Weights of a small mixture-of-experts language model, trained from scratch on English Wikipedia.
Experts: 32 experts in each of 14 layers, 2 picks a token.
Training: a variant of SOAP for the experts, 321M tokens, 4902 steps.
Below are experts of layer 5 (counted from 0) of a mixture-of-experts language model. Rows are named down (a neuron's output weights, with its number) and show model dimensions 80-159. Each number is 128 + 24 x the weight over its row's rms, rounded and kept within 0 to 255. Numbers have three digits each.
Before each expert's rows: a language model's description of what the expert responds to. This comes from a sample of Wikipedia text that the model never trained on.

# expert 29
Description: Capital letters inside acronyms and codes, section markers ==, apostrophes and closing parentheses, e.g. HE-L-PS, E-M-BL, ==.
down0:116123184153128136140122127086127094132116123099108084097170114144151126127134150084138090144141096137181127124091151101143112142172136131102115174138157115146106139119140165070121126132088122101143131147073108143134110090147143154117082116
down1:127101155118161102163152092124108116138084105146101102112120116123145106098125111137112148129138100132105144119175157083130094135137095153111163082106115100131119109112131146119113097138146112113126154090141112089084156079091168125114131111
down2:139158097126186125119124123142119111129138108126161106153084100145112155146149162101149154139106132134157158155112110104129143098163137118113145157108149109141148162126085115130157119133160091105156138129093058114124126132103133129185174138
down3:128170115131117082165086178159095133116142154117150136165154168123103101112105131150084137119104115155096108107132140149175164119132124097122124112153132158146139135132130131163168103114117106168139135091170121145164142122112153138117119131
down4:094116140124098126118121108121123139131126133161140140135116112103143127119149132102158151109126110139128130137104106152118106176139105128129132155099132140154122137186126147122136099142140154157142121117166126103089110120148107142122125113
down5:130156127154127132143104215152123171156130115115128153136129113098101176144129100124160134154104118105122109158124131130137126105136125139112139126134113121156119150162168084091149131154119068164115123155122101118140121158140128156171119128
down6:126159103153132138138139166140118107113093080116083156090111185119150120150098151063099126137139154084163122120136148125154149130092142134119150119151144117086105110170136135143089127104138135144125097127123124145142084117144156167174081097
down7:157157129081093154120076156135147139054090127124141136139116121118129153166127164127101137141103143138104097125155102110126129151137111133089147134144081188096105143185143131149064119135135126148110133145080143162131144135107135110133141125
down8:128125119118071142148138125137148144112153161107099121130124128108126122096128154146140145140150098075113117149081111105132148121121116128128119128118133150103117123126139111107095125137166165095120174088178122158151135066145132137114088110
down9:109143139131072090177187155147105114151127104123129099133189140116139113169154105149147128133129116163142121096118111134139140147142122158139135128110156124132090116182163156125103103139107139130104154117156165137103162094132147146121143162
down10:096126141143174120147127081114157116160111138097132074144127139159167094117113123130100117131094140162131137075148155114115133100104135117130160120121131134142153124145130157121110122095134141093138122122106117082156127130076143146147118138
down11:154157097072079111135120182099137112116139147120158093117117157113101157110148078132129092106171141129169111120135150160116191121157109104112156166109127125094157141096153095120126165145147138129125142162094181129104149127100157119126153129
down12:116143134129133158086116139101140134112139180103128157142088126142116103102128139107126132136096127110134117138141126123124139099137128148136143135102153124127136165140151124118157113122143173103145135091125099064092100172120160158157134143
down13:112143202163109128152094139180104116107122137134095109103093112129102150162106155149159118118113111124178132115109116086138136163118166109128181122099195097117141136119132121105134115071127114128072170117154090092120127116114121143128123147
down14:189105130153128167144157117158126147132150101122137110102111088133115149115090103109169136105110125166116170120142137130126095187145141125159125136117138139128087118155108153140154118127105105089133161147142111153106108109144170136141143179
down15:124157104115100145096115075179167151083111137117144071134122077105112107135134126149135073126152166127090155124156137130151161114083147097145141128118151157087126134160168127122095118119112106127150113103153124140135090136139136179110182099
down16:139137139142119130162147155121146118118174185140150134142104147103123113125103095144163089136127136131144150150137151134099114139092127126089192112147110128107181146137169061159119141135105112117113118134112090121146144135125138101115116123
down17:113103105147091124107112167116118148096103180094123155143164142095162105075103133144147145117118119157117142092117146167081093145128105129118088127128155115163096113130113119153155099143151146139095107139120133126112095135148126135120081165
down18:126135126093110126093093172161087159105089108118138120095111176135153122151123134158064120139108127091145147161136102131146116150132144085160102133109139089118114153139112136179140102154149108106112140199152112149120128146151101101091126166
down19:106124140132112089126128178088155119141097163101124051117107135126165121128090145098105087115128153106121176162111121119107130158133131098150093133125171155155096100100155113143131091172118111080104143129140071113134112142100129136129122133
down20:121132129155151102128131112117148133136162099138158126143119089079134102140164131122157115089144147123170119123088147155137130118186135103152090171151127126112102165127182120160143134125147132136170120123131114143130144125039136131136183136
down21:114114098126127140103119108097118102094132125092145144110138135130105169161150156144125123152156166153134140091120109120128097103144141109129082112096098132071161093116114153146155147141121114129151126156147123137082164135094088076122162122
down22:078096118136080150129144162122161105087132096127127177136140106120125126124111197137098127131101075087113123140106151160087114113141132153155132139134158116134125157114120098101109079170136137112117159130147112103125127064095116101121098140
down23:102112101145149108132086130151155148125137130134102150102172191090111152139094135126128117122122121148171165139129183140109132095142104123116113099149147119152110074089116122154126138155127117162148131121136126123120134124143105108131136081
down24:134103095147139132133096143103129173130129126114133124189037131133138129173092124077110138134116147155127146124106091112119127117140105139133165142091116113107096130143123155112110130145158133151126125085100140081142155137153088161092101133

# expert 1
Description: Word-initial capital letters or short capital pieces that begin proper names, places and teams, such as Ar(kansas), Nor(folk), S(kupski).
down0:139142089148116118129112134159124106158106102138087113114102136107135087124122144144127092122139102120102147120153147151123119129135112132139123120149176138136107129143153146138112128136169114097153119101160118130137147072087175152101162120
down1:106165104133154111108146152125110134118089090104088105121137148143117104130119123133139130154153124131136139126149096176126113110102088124096130141092083089160099157132097162120111123120119107107161110143160110118116140134120151153129132109
down2:143147148127123164066125178152124133129111116134138111130164151156121157122129122136113149122135117120089138146140133088105106131122127140126129169193156161127111111147136086172082077118169100144106112132135105125095088145135107118108139179
down3:130136151116119159089170096166081119173081100103158128131114121137134099114138155125134098151179128119172134117109161137110105118129124141165154103093133138127071124147128125087147140136125147126112121136133126102169127122188160127140132132
down4:139146131094128150119151188141159103153130108128107116120135115076118077142076125105142146141118146133117132127098141115089082137099154122144145110125140133135109166106135152131105167062105143095093158124135081165089143156091145077140119105
down5:137099137157095138162138108110100167120134127118129102100181111115136089156121120120111121159110127080131106126121122134168131143086167119141092142130113137146118104133177081110138077082093120103168104156083102140112124121123130136129090147
down6:122111140088113134116176164147129118128090114157156166130153122106116127171163170107156063108155110085143156162143146112138142106126110128129098111103071139139121081127130099123132154127143105146125157126157137157163124110165118109097128123
down7:121113070118146115174136092092099080093145133139142121142077164123093132108137105144133092146130145123077129135104099136102128133141121151146161118143133100148130119131115147109145090129114135129103098180104108152107151152137132130146152107
down8:156130114136149103137158116132101120124088129144119148138099100137092117151120161146122144109063154150114110094122145135127133114119103117125125076117108121097100127140116076109084135133151057115134172122126147121133156146109119108195133083
down9:125108207116105144093126094124117154138115126125177116147154112153130128156127139068066127157123143157136123110122135175139090148108160125116122110115174155135118140155136114132153135137102158123134140120119137115163141117116157138114130125
down10:121130137144190139125097093165138138103123166137125087106114131103110164125105146099150152152133156144135163107110150123108127131120155096128125102115128136151161132170099117158162122149113124129122124157070073121102141112116137107128108083
down11:130114136127089150156102049125148152131168153119179111107124106139174107141121127123070101119121103091134072159162132118171126112095115130132129152113079150150130144116134086134131118106160136154150120127131139095141116161111093142094104122
down12:143119091136129136118156172147145180140090114156117136148117103129167092119102148078137172118113112160083137069129149130165156155105159147136134148121121163131103136185092140132140119100122167127113138117142141152110126152102114114127077141
down13:144181159119106157135106099119150135139110162165127070123098133100141108138125093134107134146100099137154124086090100132095124157150136104140126149074114110145136151113158146110138149103130133135109090150110109134150120119097147130077103129
down14:142142142105064123123153132096134128160145092156119122154160094124150106111115093101173149096140148115116148146100097096152135115110105110106122160098137124119137132110110137145093146122090092152116133143135115073118136133130095100078171165
down15:149123111128157149121111092140097134132161130139113111076112140156113136134170152157116149100155169100152132090105101113159124068165140109142148107100118129167124107124149126098134130111102168150119130173138071141147122134149109115130099136
down16:125144120128133120092177129126114172159066080088162107089136148145109115099181076136131142111131103119091106111129168119151106145124129123164108155102153132189107107117116115142103113151144114102126127144122156102149146093120121114139153105
down17:124113102126098127120131175132104151113117088129135116131173160104118178133185150141099137075143109132159126139135163099116154111124118162154108166152089143140145091129136107141126153179144131105139107159132130215132128121134148126125145128
down18:115156138159116153115120119108172105098184133132116135142132143086156157118123153150165125089117131175144129170137119161157147127133107159078167165128129150145160137118109190101161174127124110123129137121069109110147107135126121137118120122
down19:080161145120113096151165114130110107116098139175097131098138126155133123095096165147140134112102093153092121098151133210125108129128159184122129112108113161138100139113156160127097134172119129146075117097133148133097103132095128172090129124
down20:094117120165107166135115100125120104135138127151150144155130087136131121116148114126109131147107172141105101097116140128126141167150128113137151152083137116152110083164145076153178068113175117159203126103146132100135109187139171132151133135
down21:107108121142136137121137120124158101128133105135113139168122121166092173144087147134143127150150129115129136131138093192146095144184134159117150142179113104120158080108122100137120149115130082142120152129135147137121123156111110111116144128
down22:137108158119102115153107097121143119137132106134091118119159059105108133139134125120104120170104155068122090114165131113112141158100104133140141184142116164118175161136119107114117122103088144107142126119134096143067145137143121144133127097
down23:110131098152183122175174140165116142124114118096096100140114130175154150119107139166159135122124135164116104119113109157099160097137094138167121153106146112140116131134165108146128142135116138121137112156112108140145116135136125117160145124
down24:094125130160105131114154079110094075119122151121111150122156149118165138151149139156144105145135187171142107132110148134106140143120147152089185094170154118155127133118112081130173107092110125116128096114122133126133084158148136098145131112

# expert 10
Description: Capitals starting a name or title after a hyphen, quote, parenthesis, heading or line break, such as then-P(rime), Lin-M(anuel), T(his), S(weden).
down0:124128151095119088144078143148063152120111105136121124109101125129119161134126083102150154162140082128115102152135104101143105089126137086128140109109124144152109136110125127113143178123123129126104118116198123117129114142135176129100103175
down1:158099155157142116146149114167116131108134112123144139118134137102154106119099116149111131125104132095080138127165117081099128099131125116133159123160105140162124132116113110140149122143144125111157095149173119156091157129112150141091125097
down2:150117128133133145103112115121119099137114122127144122113159110133131193093110102117140109146157083125103158147150165145108166098143106144110121146145129109165165101086096091150151159162096125124146107146152144119152140165150131132136110138
down3:141173086122088136080154136159122118144108118133127133123091165154171176094092110135077178088157105163128093132136110103088137116103145070137112095101113130168142131120150138127118162074117105103135095097141127116140116151114134126145109171
down4:149118129123158171144137119138120097125143100129074165128142147151136099129132127125139135150122135124116116082157143111126136137159133088149094133136144098143134127132114139141113167145109151123153155148144159146132148111146129129141109116
down5:124133123159080166165126124100126194150095082134128102150138071139082148120151107128169124120143116075089108097159128139144133126129094110128104118148124121085173125132107152114167102107175162141123146079153162126152123152109104132147125114
down6:120125126139111173120142128146110171109101135090115121135128075134141180091124120101146137119081089081144127123127123115107123137124130131138142111156115138114118122121127121137143152167175134146125128158083131109160117148110179128114187160
down7:126183142117111145093127123175141118123130137137143124154089157106094144130120153138102130138123173118151108116121149128127129149131105151093148131100119143116118114117143111151141111117155158134128133150082132086146133172130111130138141112
down8:125094121182119167153133173135156105128108109176159096121122125145142088128150185149124161111126092111131118117132107140119127095107144127158156101111122163142142145089158129153167101115122173133105117116145149162145070145141131207147120126
down9:145130140105079140109154160090087131100096125122121130098100132136138130106124128122111131147156176137154133176115126102172099122163144118145190141134113146155122120124127066124131133129113132121128137130171121157099152164134106130149141129
down10:129083132113105158107149108087116139119129168135118153122160106091114145153115106188131115085078103138149128142126105109132119138076150136114144104122114143102118108153129151151183120109154109101147092152135154112087131131141114127059183151
down11:176167103118107162101081136134124110125144151087135124113157113144102196117143137131102149136116128165114096143140108109127127137130121075085120123155165118092148134162113120113177133133123141140156131099178151124101153128111135192132095097
down12:094100116093127167138142104153116121086154104088128113109141127115144149098107110130174106121113140140085123165139098137126149176154160148120125098143136104145144112128112083160142147133109156103130091094150139146117134127151134191165148125
down13:114134149064162120120133143127157121135139130091116099135109148134120128106132117146075124109107115146121150203118119091142099121134097134141137125133097087139142139124115150154142146127124120134160111129084179147092112149130146101056148104
down14:107125131074160119138126140137118164102131108114138130173118151129182100148102091128121191086175085089146145114144120119167124120143120131104115133131109183135113189149147122108132089144144130110096127125124079138125168133121112154127118112
down15:123131135121169112136107131120124115124182136107153129175117117122155138096138095116125176091135081156118140134139156207142098166122110152150125119111155079097159124089143161077079101156150154170150144147146124098147125131152123161149139099
down16:114117139171112151118084147100086150099076129180133125137130151126125143139100180101126106104131108114114089164125100113112134106118113148107119113099119108119088121103131137128125118133127166143129121156095139141136158113128157111111155125
down17:124118180131183158140166097136090120144179122136181176085143105170124112118186124113121099118084141119114112097145139126122121153140110108120102105104110148163111159144127117077142112092150134140124103118108108113115154136120130149167123127
down18:105119106144112107105182091147142175125136175136086130122156138124113137135134090112130146093114094158116133100107157082125138111125133089166159140128151088182176089128151124170142112111140147114089109128119148134139144151081127099160173144
down19:128090111114128129157120157136110112155176130107136142142106162182152106113122152114162138113143132155090118097134111104137096128097145134130143122095107114086118133126146105108088101116120089125110090133168169138098130108128142133134141134
down20:134142124158141129142093118124088113114127124145144105143165170171123086134169132157131124136132123152113086142140122092115132152134163112089139141150136129122158161124128172092131167160127132175085122157117139159172109103104140126130133141
down21:120137091125125167107162113163141111179186132138157166117104103144086104118141123128097137156139119102131148136164154158123153131087142112116142095123152135114153089132118120144143115065122130140124127129169127177110139136161116125165097144
down22:096146119125116098095120100142166172136111126126103128082134117148143142158119159150115149056125107093132126161159093092174148171127112134091093087098138139105127102088095125127170137128119121121144139131127097103137122128117135146139126188
down23:160182169088124105116139184173112144183080161106111131142128138136149130160127128158117132099166131117120139114122139162110126149139146146091127135132139170140174151120135147116092133120121122134134168103101132137080109120162120147148131161
down24:149142132125136146126176115172153114159090126116065135146115103110115147124165096139142133110116082137077093143122106130151113124144150154117133159122138091108157134140129102080110157113110115126177107120093133120082119105164110123093145145